python train.py --n_layer=13 --d_model=640 --n_experts=80 --experts_per_token=6 --d_expert=112 --d_shared_expert=0 --activation="tanh_gelu" --moe_layers=[0, 1, 2, 3, 4, 5, 6, 7, 8, 9, 10, 11, 12] --router_score="softmax" --normalize_top_k=false --routed_scale=1.0 --balance_loss=0.00698 --balance_bias=false --init_std_router=0.00617 --lr_router=0.00108 --n_head=5 --n_kv_head=5 --head_dim=128 --vocab_size=8192 --norm="rmsnorm" --norm_place="peri" --norm_eps=1e-05 --positions="rope" --rope_base=10000.0 --rope_fraction=1.0 --qk_norm=false --attn_scale=0.0884 --tie_embeddings=true --parallel_block=false --extras=["capped logits"] --init="normal" --init_std_qkv=0.0262 --init_std_o=0.00514 --init_std_up=0.0262 --init_std_down=0.00364 --optimizer="muon_variant" --lr=0.00797 --lr_mult_o=2.0 --beta1=0.95 --lr_head=0.0107 --warmup_steps=200 --schedule="wsd" --decay_fraction=0.588 --decay_shape="linear" --final_lr_fraction=0.1 --batch_tokens=131072 --seq_len=384 --doc_mask=true --train_tokens=1154000000 --steps=8805 --dataset="wikipedia_en"
Below are experts of layer 9 (counted from 0) of a mixture-of-experts language model. Rows are named router (the router's row for the expert), down (a neuron's output weights, with its number) and show model dimensions 384-511. Each number is 128 + 24 x the weight over its row's rms, rounded and kept within 0 to 255.
After each expert's rows: "raises" lists some tokens whose logits its average output raises strongly, later layers aside. This comes from a sample of Wikipedia text that the model never trained on.

# expert 4
router [137 114 121 156 133 169 141 128  94 177 148 151 110 126 118 159 127 126 126 176 151 172 127 135 120 137  89 148 130 131 134 133 157  95 137 107 123 151 141  97 138 115 138 114 141 129 127 106  98 138 132 161 119 141 126 127 168 104 141  91 139 119 132 165 128 128 149 134 121 169 165 127 168 140 115 139 118 142 109 169 117 146 177 100 141 173 134  99 160 154 112 139  87 147 147 147  77 151 123 115 151 100 132 154 122 131 107 118 137 102 122 103 112 132 152 129 146 132 118 102 142 125 116  98 121 122 118 114]
down0 [149 100 124 179 105 132  91 156 125 146 143 138 102 180 111 113 151 128 111 126 139 135 131 150 148  85 143 163 135  82 101 140 145 142 118  96 141 127 131 112 132 128 117 138 159 126 131 131 107 117 136 165 150 119 150 132 110 164 128 109 101 109 142 163 114 141 159  93 117 121 115 152 125 166 137 141 111 165 144 153 134 118 133 100 139 163  77 118 140 108 169 120 135 120 101 102 122 147  96 152 137 123 138 145  99 103 141 113 100 118 153 154 108 144 145 118 169 144 166 129 103 111 132 108 124 112 125 177]
down1 [177 119 145  74 177 124 111 112 138 130 163 139 155 114 126 181 109  97 116 115 169 100 173 116 164 103 121 124  73 142 137 137 127  92 145 117 153 169 130 121 143 137 118  71 120  96 163 104  92 108 103 103 118 108 114 113  92  98 171 142 108 133 123 112 133 157 106 137 187 112 134 133 129  93 141  98 181 141  94  89 124 128 150 122 143 116 100 140 103 107 139  97 125 156 150 150 108 103 112 139  92 111 112 168 122 136 100 157 102 103 137 113 122 148 104 138 142  82 106 133 122  90 148  99 118 166  67 140]
down2 [175 112 160 143 134 135 117 142 134  96 136 112 138  72 124 104 103 139  64 141  99 144 130 130  82  93 154 128 143 149 126  99 121 172 133 174 134 133 170 137  92 125 131 123  86 112 109 137 117  53 112  80 161 138 118 103 112 109 153 113 129 136 148 124 109 148 130 124  62 150 149 128  99 114 170 122 138 132  95 121 112  81 151 124 136 113  88 141 133  79 149  91  90 137 153 101 121 138 150 116 160 142 109 125 143 161  89 159 124 137 153 135 170 128  80 134 148 139  94 134 158 125 117 113 148 115 109 157]
raises: "9", "0", "8", "6", "7", "5"

# expert 24
router [136  81 113 159 164 113 102 102 137 108 109 103 155 152 181  76  93 136 154 136  92 156 117 138 146 130 114 157 183 105 129 120 115 142 135 126 144 120 174 123  89  86 125 155 110 179 134 126 126 141  98 137 156 105  82 170 106 147 108  95 112  96  92  97 101 103  90 117 102 122 110 140 138 102  95 123 100 113 119  98 116 129  92 136 127 113 110 124 167 149 148  98 181 130 144 192 126 127 108 118 139 145 162 148 136 171 136 128 104 116 149 122 137 129 112 113 109 126 138 104 144 220  94 131 111 137 156 126]
down0 [114 104 128 100 150 115 174 116 131 139 148 127 168 103 168 136 123  93 144 113 204 129 176 149 110 164 106 120 138 122  99 126 115 123 116 140 125 129  94 119 112 146 113 146 131  99 167 164  76 164 128 125 127 141 120 128 176 111 146 150 119 112 132 121  77 176 143 126 102 118  90 119 118 111 117 131  92 158 120  78 162  89 115 102 146  85 164 144 112 149 147 131 153 131 124 154 106 162 133 190 124 133 120 121  86 151 121 117  78 150 162 125 155 130 120 142 160 131 148 117 111 142  96 106  91 116 142  95]
down1 [122 117 128 102 105 136 102 117 117 151 163 113 127 101  94 111 156 147 157 108 130  95  88 117  81 108 131 138 105 133 139 133 111 170  96 106 149 139  69 136 118 140 132  67 154 157 101 134 118 116 137 133  91 111 109  99 151 174 126  80 162 105 108 130 104 156  77 117 101 142 116  73 138 150 145  89 138 142 116 128 129  92 110 146 192 125 141 145 132 114 159 129 133 167 141 157 153 169 109 151 168 147 138  99 127 121 127  92 114 172 150 152 123 140  79 127 127 115 121 125 110 116 125 120 128 119 130 113]
down2 [130 126 158 131 150 122 134 135 137 145 135 100 167 138  73 127 111 103 135 123 162  94 100 147 164 140 125  96 116 152 130 117 112 106 135 175 168 140 100 107 159 161 116 161 110 146 142 161 176 129 131 135 140 126  84 145 159 119 115 130 101 150 127 150 158 148 139 160 176 101 155 118 166 141 116 139  98 145 134 181  97 119 132 122 118 137 164  65 160 106 157 162  95 169 130 108  82 111 105 127 132 135 116 119 131 140 100 119 120 123 116 105 115 163 139 162 147 106 154 161 143  94 133 130 147 109  92 173]
raises: ",", ".", " and", ";", " ", " ("

# expert 1
router [142 142 134 126 144 121 128 114 122 135 142 128 144 141 189 158 113 140 131 163 135 137 120 131 105 136 145 111 139 138 146 111 139 110  96 114 125 121 106 117 115 131 149 133 121 111 103  95  95 122 155 146 144 138 116 115  99 132 129 127 117 139 141 146 112  99 100  99 121  93 115 126 133 102  97 116 134 137 156 105  77 117 127 158 142  95 140 141 132 133 145 145 149 109 160 138 167 145 114 116  71 120 150 113  94 110  93  95 110 142 114 136 151 116 129 143 122  86 140  87 116 112 122 105 112 116 145 132]
down0 [142 146 129 145 137 134 115  94 126 165 115 152 121  95 116 169  75 120 119 141 121 101 135 104 140 104 125  92 162 116 127 100 108  96  81 103 128 130 161 121 157 177 140 145 117 124 105 117 156 128 131 116 129 141 116 156 128 108 112 167 129  82 158 153 118 156 181 119 134 132 132 110 127 123 143 121 133 100 155 141 175 145 159 124 114 146 112  94 104 142  98 128 159 163 143 147 175 143 116 129  96 138 105 130 133 129  73 144 128 110 131 130 110 144 118 173 141 130 159 111 133  99 150  74 132  97 120 156]
down1 [144 144  86 129 134 155 117 136 117 143 139 153 154 154 124 123 105 140 119 129  93 122 129 113 128 148 120 135  92 124 143 103 116 133 130 150 103 108 116 147 131 173 117 154 131 124 117 107 162 122 114 101  75 116 100  80 157 143 132 122 152  96 119 128 158 120 101 124 120 143 172 170 161 115 105  98  83 129 104 128 147 116 102 105  94 152 119 119 125 121 121 117 105 134 161 120 152  57 143 147 140 119 129 138  87 144 125 115 125 120 143 132 166 107 131 109 115 124 132 168  95 115  88 116 103  81  91 107]
down2 [185 102 105 128 149 167 139 158 171 170 128 128 141  94 109  91 153 158 112 125 141  85 116 144 129 150 117 140 116  92 111 136 125 133 102 119  98 150 145 121 149 140 173 164 156 138 114 154 144 134 104 157 112 128  70 167 132 137 126 118 132 147 107 114 100 153 107 133 114 120 169 103 176 141 158 107 119 117 113 130 129 136 133 153 126 140 107 181 160 117 187 107 133  87 141 143 119 180 115  96 126 146 143 134 125 116 140 142  70 123 109 118 137 123 136 203 126 164 128 169 109 159 109 119 116 120 139  89]
raises: ",", " |", " (", " III", " and", ";"

# expert 53
router [125 126 141 122 132 119 117 158 113 146 172  90 130 131 147  87 135 160 115 152 121  96 109 155 142 143 139 171 125 129 126  82 114  92 177 141 150 113 104  88  99 120 121  90 144 137 111 136  88 105 171 122 130  79 164 128 122 163 144  84 103 139 103 149 105 108 148 106  81 101  87 143 108 159 125 129 158  98 165 102 142 113 143 134 166  96 147 132 125 142 139 115 167 129 154 113 168 154 133 136  99 148 163 133 169 147 147 105 120 170 135  96 182 170 137  76  54 114 135 112  85 175 151 101 109 139 127 160]
down0 [145 104 171 134 120 186 179 136 115 131 122 121 123 175 127 140 148 162 142 114 125 150  72 147 137 140 168  81 143 116 135 116 101  86 148 157 126 170 124  98 109 100 133 152 178 119 160  98 176 132 106 155 118 154 146 123 170 128 114 147  89 147 133 120 146 126 175 126 141 119 150 106 164 100 103 125 100 116 147 107 138 157 158 110 134 129 140 142 127  82 122 110 135 109 105 129 140 136 109 147  95 151 106 145 114 141 129 123  85 169 158 164 137 148 135 123  99 143 127 105  99  61 136 120 150 189 123 119]
down1 [122 147 133  90  86 131 117 106  98 131 178 121 143 136 147 132 101  49 141 160  70 128 156 124 148  95 144 113 150 142 113 126 113 115 118 131 157  69 128  93 119 146  90 172 117 116 147 151 146 127 151 128 107 148 110 152  99 128 119 113 120 102 130 134 131 132 128 120 149 143 136 117 130  94  81 155 115 126 136  95  94 138 149 190 133  71 118 137 110 134 103 134  99 145 155 158 118 115 155 158 156 119  63 134 127  72 135 144 106 104 106 134  90 141 180 147 115 125 164 150 144 103 115 120 191 140 159 149]
down2 [128 120  79 117 122 169 147  83 119  70 129 165 118 130 153 114 158  68  76 141  90 156 127 119 120 101 127 128 116 107 151 105 137 125 166 107 132 129 127 105 142 135 144 113 119 130 120 116 123  79 109 121 154 122 112 158 132 100 190 117  97 113 104 105 142 158 119 115 104 125 158 163 155 140 122 153  90 116 166 119 119 106 127 114 101 196 154 129 159  97 140 105 130 142 136 148 174 134 145  53 122 131 125 165 138 103 116 163 157 113 145 120 154 118 148 138  92 129 145 111 157 125 166  78 155 108 117 131]
raises: " |", "″", ")", ";", "---|---|---|---|", ")."

# expert 49
router [127  88 159 125 114 159  68 166 144 132 164 121 132 117 103 117 108 138 144 164 139 123 127 144  90 114 108 136 134 131  86 117 130 124 126 114 113  87  95 168 132 112 138 149 143 140 101 123 103 129 161 173  98 125 176  89 149 127 133 126 114 105 140 148 110 180 119 151  93 137 126 152 157 107 119 123 143 148 153 174 124 141 141 167 101 148 142 155 101 148 136 134 126 144 149 161 113 104 144 177 157 133 130 102 185  94 160 118 118 108 125 140 129 159 121 171 154 121 140 122 110 178 152 112 125  94 131 125]
down0 [124 141  79 133 111 131 123  89 154  96 147 168 176 113 117 103 137 128 139 111 144 118 112 102 118  93 100 158 136 128 142 105 131 147  83 152 145 156 134  95 115 131  98  99 123 143 127 150 115  93 165  97 133 124 121 105 128 142 112 130 128 108 115 111 127 114 106  97 159 133 135 134 116 156 110 149 136 127 155 142 143 120 112 123 108 128 182 122 143 143  91 141 126 159 133 119 136 134 161 133 122 133 149  94 106 113 137  97 121 149 162 178  96 123 133 164 131  90 123 127 126 126 133 141 151 165 123 126]
down1 [133 166 152 154 126 145 125 108 101  89 149 139 154 155 148 106 122 104 159 101 158 159 146 175 134  79 140 140 164 104 162 122 138 186 154 125 169 123 124 108 101 131 116 145 118 164 137 124 133 152  94 110 112 133 177 140 157 140 105 109 183 135 102 115 143 130 106 145 128 139 115 152 107 124 105 138 117 126 165 140 155 136 127 145 160 136 124 142  97 156 118 123 158 122 126 177 182 143 133 136 149 123 119 154 118 113 146 147 139 135 123  90 163 118 183  96 154 142 116 103 136 148 131 125 152 111 111 125]
down2 [118 155  85 119 143 134 111 163 127  84 128 143 137 113 136 132 132 101 126 124 124 120 180 123 114 175 122 157  88  96 177 124 173 113 114 136  69 140 121 129 130 124 138 173 101 170 123 158 156 150 154 133 146 117 152 117  85 157 120 108 120 147 178 158 135 107 139 148  98 120 122 141 141 110 112 145 168 115 142 191 164  95 122 125 121 152 142  91 112 142 183 160  99 159 157 161 148 122 138 114 116  88 141 134 126 139 142 144 135 146 133 145  98 152 135 162 111 168 123 156 168 174 132 115  95 121 145 137]
raises: "ed", "ment", "ing", "er"

# expert 12
router [160 133 149 104 143  78 100  78 128 101 167  98 181 155 118 142 115 118 143 149 120 160  78 132 150 135 138 156 124  95 140 105 107  86 151 150 138 115 110 134 129 158 158 102 160 128 119 100 126 132 120 107 128  86  78 129 106 132 153 120  78 131 141 152 148 131 101 143 109 124 126 115 112 123 164 142 168 119 122  96  84 141  97 139 138  78 134 147 140 145 171 130 131  96 100 153 159 140 186 139 140 119 148 169 135 128 104 136 122 115 113 118 183 180 161 111  66 110 146 132 136 172 106 169 121 115 180 164]
down0 [108 122 100 113 116 164 143 121 120  86 132 147 128 102  82 173 125 114  89 105 143  99 134 140 106 127 154 149 119  96 173  85 149 120 100 168  94 131 157  90 173 125 163 122 126  90 119 107 142 123 121 137 117 122 163 132 164  86  60 136 131 128 142  76 144 165  67 131 106 148 140 121 139 140 142 118 113 165 142 111 122 151 120 131  99 120  73 106  93 120 100 178 188 109 120 153 128 114 132  99  84 123 126 148 146 113  98  82 142 114 146 133 185 153 151 128 149 107 129 138 125 130 112 107  97 135 121 131]
down1 [131 112 121 128 149 148 131 140 180 152  73 132 128 128  94 129 146 161 104 156 127 127 126 111 156 136 139 142 149 116 171  91 119 112  89 122 103 175 163 128 107 116 165 128 175 133 107 118  89 128 163 129 116 116 117  96 132 119 118 111 123 121 155 168 101 128 128 112 142 148 114 136 141  91 133 141 110 146 113  99 144 139 166  95 149 108 145  75 137 129 115  85 141 160 146 153 187 168 132 156 184 110 106 124 131 108 117 141 123 138 132 131 140 147 132 136 120 150 124 154  97 120  89  89 127 149 129 123]
down2 [118 102 146 114 141 110 103 133 101 138 140 121  99 113 134 119 126 182 116 108 168 147 103 166 120 129 119 133 169 155 135 128 182 151 157 162 105 143 113 139 130 125 152 138 170 144 151 143 200  84 132 137 122 100  88  98 131 140 129 136 130 106 134 149  96 130 112  83  79  78 122 136 165 159 127 118  65 118 146 125 112 129 132  87 150 131 111 142 107 132 111 161 125 135 126 129 122 153 118 154 108 102 150 123 104  94 110 128 130 115 137 128 100  91 151 126 130 111 142 107 112 156 138 147 141 132 117 123]
raises: " (", ",", " |"

# expert 21
router [139 109 119 164 168 155 139 133 155 143 120 143 147 140 101 116 104  97 113 175 128 107 150 122 122 114 128  87 142 134 119 113 156 135 138 163 124 204 172  96 161 119 128 182 165 129 106 161 105 134 117 143 137 129 173  91 149  79 132 105 142  99 107 131 124 151 151 146 149 120 132 102 119 156 134 188 136 136 138 148 126 126 167 117 120 143 149 115 140 103 128 162 126 153 137 112 103 102 114  97 155  94 147 144 153  99 190 120 103  74 112 105 154 106 103 140 129 150 132 156  86 133 150 119  91 139 167 126]
down0 [135 143 117 136  89 110 151  99  87 121 113 109 132 139 126 169 132 101  95 110 101 128 169 126  73 129 110 120 128 130 172  87 118 125 131 126 116 128  95 125 130 157 104 133 145 136 140 130 104 137  79 113 115 138  84  95 139 152 143 159 115  98 138 130 101 132 137  78  89 131 133 152 107 100 126 103 158 142 156 160 112 120 121 136 140 139 159 124 144 154 110 175 134 112 119 146 125 128 121 136 161  88 159 126 143  72 173 187 132 140 132 156 103 109 109  54 139 121 153 130 140 103  90 143 166 130 123 156]
down1 [123 135  85 111 107 172 105 140 115 161 112 149 148 111 154 123 103 153 107 213 127  75 112 145  97 158 116 138 104 114 123 166 151 135 131 161 138 136 135 120 133 149 131 146 132 111 128 154 121 123 129 137 134 149 155 104 112 166 121 180 110 127 106 130 153 145 127 107 146 126 145 120 152 145 125 173  95 111  97 140 111 139 161 135 134 121  87 129  87  95 164 102 124  69 150 135 143  99 135 165 144 121 131 159 124 159 116 129 105  94  82  87  98 128 126 120 158 105 143 112 148 144 143 134 146 129 147 118]
down2 [109 174 128 119 119 111 117 162 151 121 143 126 147 110 143 141 173 137 112  72 139 170 181 105 157 122 127 142 152 116 159 115  95  90 132 170 111 137 194 124  84 109  97 130 132 119 150 142  95 108  87 125 144 112 102 124 161 111 110 112 137 140  99 147 109 144 114 152 147  97 137 184  83 145  95 166 144 115 129 135 181 121 121 180 108 125 133 105 112 123  97 143 147 108 120 141 122 122 100 107 164 130  94 184 143 133 130 166  99 156 161 143 153 147 131 150 112 142 156 130 146 155 173 111 110  63 138 116]
raises: "ä", "ook", "aged", "."

# expert 58
router [149 121 108 143 121 155 140 151 147 140  96 122  84 135 136 110 141 120 159 162 160 152 148 126 126 126 110 180 149 129 122 108 149 122 113 153 129 159 131 134  88 108 152 150 140 147 156 111 121 131 106 150 139 162  77 126 172 105 118 179 101 132 125  98 158 171 151 126 123 144 150 133 109 114 112 159 147  71 110 138  92 122 132 153 100 143 118 131 114  95 109  75  92 114 178 154 105 103  69 137 130  84 115 154 157 129 162 132  89  87  65 110 144 146 145 117 168 172 130 113 153  95 144  93 110 134 132 122]
down0 [114 142 145 118 123  99 106 125  76 119 145  93 136 157 116 105 109 110 136 153 105 136 118  96 156 146 123 136 124 104 110 160 131 106 109 118 130 122 153 115 126 118 129 103 147 165 101 186  86 100 159  87 101  79 128  89 131 159  96 124  94 146 155 148 153 149 157 150 113 132 137 141 117 134 130 114 134 162 131 130 115 143 118 111  62 132 146 103 136 147 120 124 127 121 126 164 127 129 143 127 137 104 115 154 131  94  68 120  92 101 115 124 110 106  98 125 131 107  98 143 146 129 129  74 132 126  95  89]
down1 [116 125 122 160 145 158 113 133 125 152 112 162 139 120 123 129 153 107 120 131 136 125 132 136 136 153 106 109 141 128 107 137 110 113 139 136 123 142 124 131 116  75 160 101  95 129 133 158 151 105 120 136 119 130 134 143 120 139 144 154 114 169 121 104 104 136 127 164 104 147 126  77 117 148 123 148 115 120 118 152 128 106 114 120  77  66 136 165  75 127 128 125 184 158 147 148 149 144 114 134 140 171 174 148  81 129 100 118 141 133 129 182  87 146 109 152 124 144  80 146 107  69 104 127 124 139 124 165]
down2 [102 157 147 118 131  86 131 114 125 119 126 122  62 127 101 130 138  57 144  72 139 121 128 159 129 147 137 104 114 119  82 103  81 141  99  75 146 158 130 137 117 115 141 146  98 137 129 124  96 110 156 144 153 146 158 113 129 151 118 137 149 154 192 112 115 120 147 109 117 151 151 146  96 100 145 122 129 117 148 107 123 139 146 122  98  87  99 135  89 134 108 182 146 138 147 158 137 146 118 167 122 124 137 152 128  90 147 117 117 138 136 145 141 116 101 124 132 142 153 125 136 148 139 131 121 154 134 122]
raises: "U", "AC", "N", "AR", "I", "P"

# expert 45
router [122  94 136 143 129 135 147  76 124 124 110 130 142 116 120 166 115 148 138 126 146 101 134 109 145 124 153 136  67 127 126 105 136 115 150 122 140 116 153 122 143 123  77 111 137 105  98 166 100 120 131 141 116 158 120 152 103 139 147 121 149 168 108 136 125 123  91 119 132 154 109 139 144 137 181 141 131 141 124 104 116  78 147 124 114  56 163 139 145 126 116 177 165 151 116 173 112 109 125 111 150 129  66 152 119 179 136 137 149 126 160 156  89 123 118 109 103 113 107 133 135  79 139 100 149 158  77 119]
down0 [ 99 134 108  98  98 133 107 118 164  90 105 138  78  99 152 126 171 139 115 145 123 164  87 139 113 148 101 126 146  85 128 134 115 151 142 157 146 116 150 141 166 142 160 103 116 165 104 115 117 132 143 155 124 134 144  86 123 126 151 136 119 130 115 109 120 127 136 138 148 121 132 116 138 160 158 115 123 163 109 116 118 150  99 186 103 131 103 132 123 118 142 128 125 116 171 185 116  88 140 128 133 138 153 119 124 143 133 104 133 142 137 187 113 168 128 100 124 109 107 122 171 144 138 130 171 134 157 112]
down1 [118 134  97  90 115 159 147 131 137 104 135 128 141 129 151 130 104 102  95 150 149 153 174 121 117 178  87  92  95 108 141 121 134 127 130 120 185 151 120 135  75 143 166 121 124 135 145 148  72 124 106 101 168 114 155 134  94 117 147  96 143  98 153 101 105 109 128 131 119 168 162 135 143 123 131 104 139 112 133 114 177 134 128 158 140 102 127 163 114  84  64  96  93 130 102 148 160 167 153 112 137 152  98 101 115  90  95 127 162 113 147 146 124 112 159 168  81 102 143 128 124  87  77 118 143 159 110 135]
down2 [151 104 112  85 132 119 115 141 120 163 186 115 132 124 105 109 137 108 143 115 129 120 196 134 153  95 147 156 165 114 135 126 125 118 131 142 130 145 135 129 151 142  89 134 134 142 120  73  92 127 148  88 169 117 171 155 107 160 115  98 107 118 138 140 119 140 111 135 140 144 105 142  78 107 116  88  99 106 108 135 121 168 122 127 144 149 104 130 147 145 113 147 109 140 128 139 115 179 186 180 135 129  91 110 125 149 169 120 140 142  83 124 154 134 147  98 141 112 168  99 127  75 146 161 121 156  97 127]
raises: "1", "2", "3", "4", "5", "6"

# expert 14
router [104 104 138 143 102 121 148 116 134 113 133 138 116 161 152 124 129 125 129 113 110 138 134 159 112 114 137 139 129 167  97 121 139 105 135  67 162 147 165 139 132 114 119 130 115 161 128 132 134 127 116 117 150 124 109  94 102 176 147 162  75 116 132  77 145 106 139 132 155 115 173  98 127 136 145 120  91 162 112 126 118 150 156 114 127 102 122 149 102 128 135 126 102 142 114 117 142 123 131  95 128 138 106 167  95  95 104 107 135 142 152 101 126  82 124 166  87  95 116 103 105  94 121 103  74 127 109 125]
down0 [103 161 119 124 123 143 118 126 133 119 151 145  73 124 109 119 100 149 134 145 125 127 101 136  98 130 108 158 140 118 129 120 103 155 149 130 136  79 139 146 109 144 143 122 149 137 124 143 146 162 105 105 108 122 156 121 149  89 112  95 112 144  94 142 157 103 128  95 116 129 159 157 127  92  92 153 130 133 133  98 123 126 121 135 132 118 130 117 149 157 125 179 119 123 136 116 135 119 126 123 115 118 132 123 122 178 133 111 139 155 132 105 139 136 150 146 140 125 135 133 128 104  96 129 144 144 116 112]
down1 [219 160  57 115 134 127 153 111 151 168 121 133 156 114 118 132  87 142 134 101 125 134 131 155 147 102 141  86  96  94 113 139 132 176 101  75 167 170  98  87 144 152 112 138 145 141  72 143 162 153 115 170 106  83 115 161 123 102 161 107 147 129 161 153 154 135 107  67 160 152 132 120 132  82 105  78 128 117 149 109 113 164 128  85 134 119 113 156 134 116 123 162 149 136 117 150  87 145 123 102  76 111 148 161 119 121 149 121 145 124 141 125  77 155 149  85 142 174 146  98 139 146 133 141 128 124 196 108]
down2 [180 139 138 124 136 135 120 151  93 125 129 124 135 138  95  99 122 103 173 101 122 105 115 135 172 109 143 128 105 120 125  91 127 130  94 100 114 137 122 105 153  91 156 141 143 110 123 184 157 155 164 132 154 152 161 139  78 140 110  78 114 151 114 103 134 178 101 140 110 163 141 130 132 143 105 109  82 166 111 124 144 144 105 144 145 126 140 171  97 122  81 121 131 127 133 176 113  85 132 119 158 123 125 123 118 115 135 119 129 127 130 113  93 132 111 133 140 156 142 112 147 134 126  99 144  62 134  99]
raises: "1", "3", "2", "7", "8", "6"

# expert 62
router [146 131 119  84 167 119 131 135 144 142 155 133 120 131 128 166 127 154 138 122  84 134 107 129 108  87 167 141 114 139 104 150  76 159 140 105 101 154 119 112 138  65 108 109 150 119 138 181 139 132 163 113 153 124 166 156  95 128 168 122 125 138 157 152  93 151 128 106 175 110 140 132  69 128 101 132 138 123 142 146 121  84 133 117 139 178 123  93 170 124 139 135  84 156 117 142 143 109  95 141 118 117 135 108 127  85 127 129 164 142 160 129 160 108 150 185 135 100  98 131 108 107 173 162 140 106 162 111]
down0 [159 134 136 125 100 134  99  98 157 151 119 146 172 131 146 155 109 168 127 124 144 150 157 154 140 136  80 159  98 141 125 127 119 151 149 118 144 108 134 153 131  51 113 143 175 119 135 164 119 138 130 138 120 136 147 112 145 165 148 128 112  69 147 114 109 103 113 124 107 167  95 140  89 153 102 127 130 154 114 152 166 131 158 130 136 181 145 139 164 140 122 136  89 168 124 135 155 122 156 128  82 144 124 188 134 132 111  82 126 131 148 117 108 118 150 156 164 126 150 106 137 117  98 169 163 176 158 194]
down1 [146  93 125 154 114 147 144 149 154 141 147  94 101 104 144 119 100 135 143 129  89 128 147 160 136 161 128 136 160 139 103 129 103 152 151 110 134 125 171 173 159 138 145  72 156 151 112 111 136 125 120 170  92 101 128 131 139 158 106 110 131 159 131 132 112 153 105  91  73 163 114 101 110 103 104 138 134 110  79 160 143 132 148 151 135 118 132 157 127 114 148 127 149  98 144 112  90 117 150 141 134 108 133 148 129 118  97 171 137 164 113 155 142 173 124 122  74 123 119 113 134 132 131  96 164  82 132 125]
down2 [159 184 156 110  85 136 154  97 138 127 101 110 130 132 130 132 142 138 108 121 133 160 155 105  97 102 101 129 137 150 169 130 146 136 148 119  96 166 161  52 103  87 120 109 143 117 143 108 136  90 171  97 154  73 146 118 134 104 115  99 172 171 128 119 133 132 110 131 141 152 146 108 149 104  94 133 116  81 102 144 122 148 157 114 134 129 104 133 125 161 159  92 101 127 139 150 168 152 111 124 119 167 139 158 144 141 130 121 136 115 131 124 112 114 102 132  96  68 107 141 139 121 136 121 108 153 180 131]
raises: "iya", "ius", "ia"

# expert 38
router [114 102 124 175 149 177 124 105 138 131  95  94 182 134 143 141 151 184 117 111 134 148 116 138 144 143 158 121 169 110 136 111 115 160  72 111 122 132 126 151 127 174 115  87 104 131 114 112 104 129 118 159 119 131 156 114  88 145 126 128 144 141 139 123  69 137 164 128 112 123 103 120 142 154 101 135 139 139  84 135 177 145 100 175 141 149 115 107 136 132 105  75 141 140 118 152 133 148 136 173 142 182 143 156 121 129 160  95 130 139 150 144 118 138 147 106 112 119 156 144  90 132 155 180 167 153 157 134]
down0 [116 133 121 119 134 186 132 112 158 128 101 168 140 140 104 150 155 176 159 107 135 146 135 167 141 129 139 142  99 138  93  98 161 136 124 157 176 120 139 126 133 141 153 137 134 125 128  71 127  85  99 115 150 121 121  97 107  99 147 129 127 120 160 141 143 199 117  84 123 162 121 130 127 173 115 116 106 128 159  99 146 140 151 143 184 116 163 126 111 153 102 129 134 117 153 154 126 134 119 192 119 115 152 133 150 157 154  76 185  81 142 113 119 171 124 116 136 148 100 117 144 146 132 106 133 138 159 118]
down1 [131 117 147 104 131  98 125 158 135 149 127 126  95 121 156 137 102 100 109 114  93 102 142 116 106 173 145 127 141 110 148  68  98 110 111 118 119  83 155 123 115 129 145 132 119 122 169 149 104 109 114  98 145 134 132 140  94 130 141 144  59 154 132 156 130  88 117 108 136 142 114  90 108  98 156 129 111 133 127 115 169 154 125 120 113 130 163 138 162 122 122 107 132 103 161 131 132 165 104 105 142 102 143 149 135 162 149 136 110 102 129 186  98  91 140 138  97 130 135 106 110 120 111 122  86 174 108 149]
down2 [149 137 118 176 166 126 111 153 141 100 159 126 126 114 142 149 111  90 123 130 124 105 174 156 140 124 128 159 127 157 153  89 121 142 136 135 110 137 148 157  88  71 117 144  95 151 116 141 103 147 119 133 113 142 161  99 138 128 116 136 147 104 124 152 134 134 133 154 132 116 128 132  82 101 141 124 156 106 130 127 131 122 143 129 152 110 112 132 150  61 160 151  87 115 151 112  96 116 158 178 172 123 134 146 202 158  93 125 151 120 101 153  99 163 155 143 119 125 148  89 122  95 116 123 109 155 121 148]
raises: ",", "0", "2"

# expert 59
router [127 115 146 133 167 142 120 152 116 144 144 160  96 134 108 151 112 147 129 185 130 141 104 127 136 110 150  80 111 113 132 148 120 176  82 117 113 117 115 104 107 152 101 102 100 124 132 112 134 164 134 166 150 142 146 126 128 127 120 134 104 135 141 129 126 120 130 133 130 115 131 156  95 101  97 155  79 101 145 142 115 176 122 109 157 156 142 119  96 144 130 129 136 135 116 143 118 101 137 149 117 111 109 121 119 185 105  80 120 152 157  93 125 119 124 110 134 132 159 116 147 150 101 117 150 126  89 125]
down0 [ 95 120 128 166 131 173 114 176 102 104 148 140 112 126 125  56 145 107 132 147 157 125 122 138 111 129 136 184 113 125 101 125 125 104 114 155 107 109 121 142 121 111 118 118 147 155 110 113 121 112 127 114  76 128 136 154 133 160 168 125 137 108 165 130  81 131 131 103 124 130 132 103 132 141 133 102 108 182 129 133 121  91 137 157  81 154  98 135 127 144 134  91 110 126 134 104 121 116 108  64 109  78 160  96 129 115 107 106 151 124 125 140 128 123 127 187 143  93 119 129 128 131 120 154 104 121 108 175]
down1 [150 165 108 166 129 104 106 129 140 143 125 130 112 168 143 138 142 139 106 143  92 183 125  98  87 130 158 138  75  74  98 118 120 147 138 118 146  91 104 121 114  92 202 141  99 124 125 146 159 147 130 127 109 109  86 152 135 162 157 137 143 176 189 140 146 128 113 127 136 134 123 143 112 121 195 135 109 147 153 128 156 143 138 170 103 115 146 126 116 122  88 100 123 114 122 118 133 123 124 112 105 141 174 119 155  95 128  80  96 114 135 135 164 115  97 165 123 101 112  84 147 133 108 118 124 106 152 114]
down2 [107 124 119 202 118 121 104 117 117 134 127  82 167 132 136 126 131 103 132 109 127 113 156  97 142  88 137  93 157 100 130 158 111 117 136 146 176 108  94 162  81 138 131 127 118 146 128 143 123 120 134 180  96 172 132 119 163 101  97 105 131 133 105 157 133 136 140 133 146 108 114 167 133 166 105  85 125  89 125 111 136 123 129 139 118 125 155 105 180 130 109 112 124 145  99 112 117 131 142 147 107 140 129 160  75 177 141 146  86 153 102 123 145 114 141 119  83 167 113 121 123 127 120 125 143 141 127 120]
raises: "2", "1", "7", "8", "6", "5"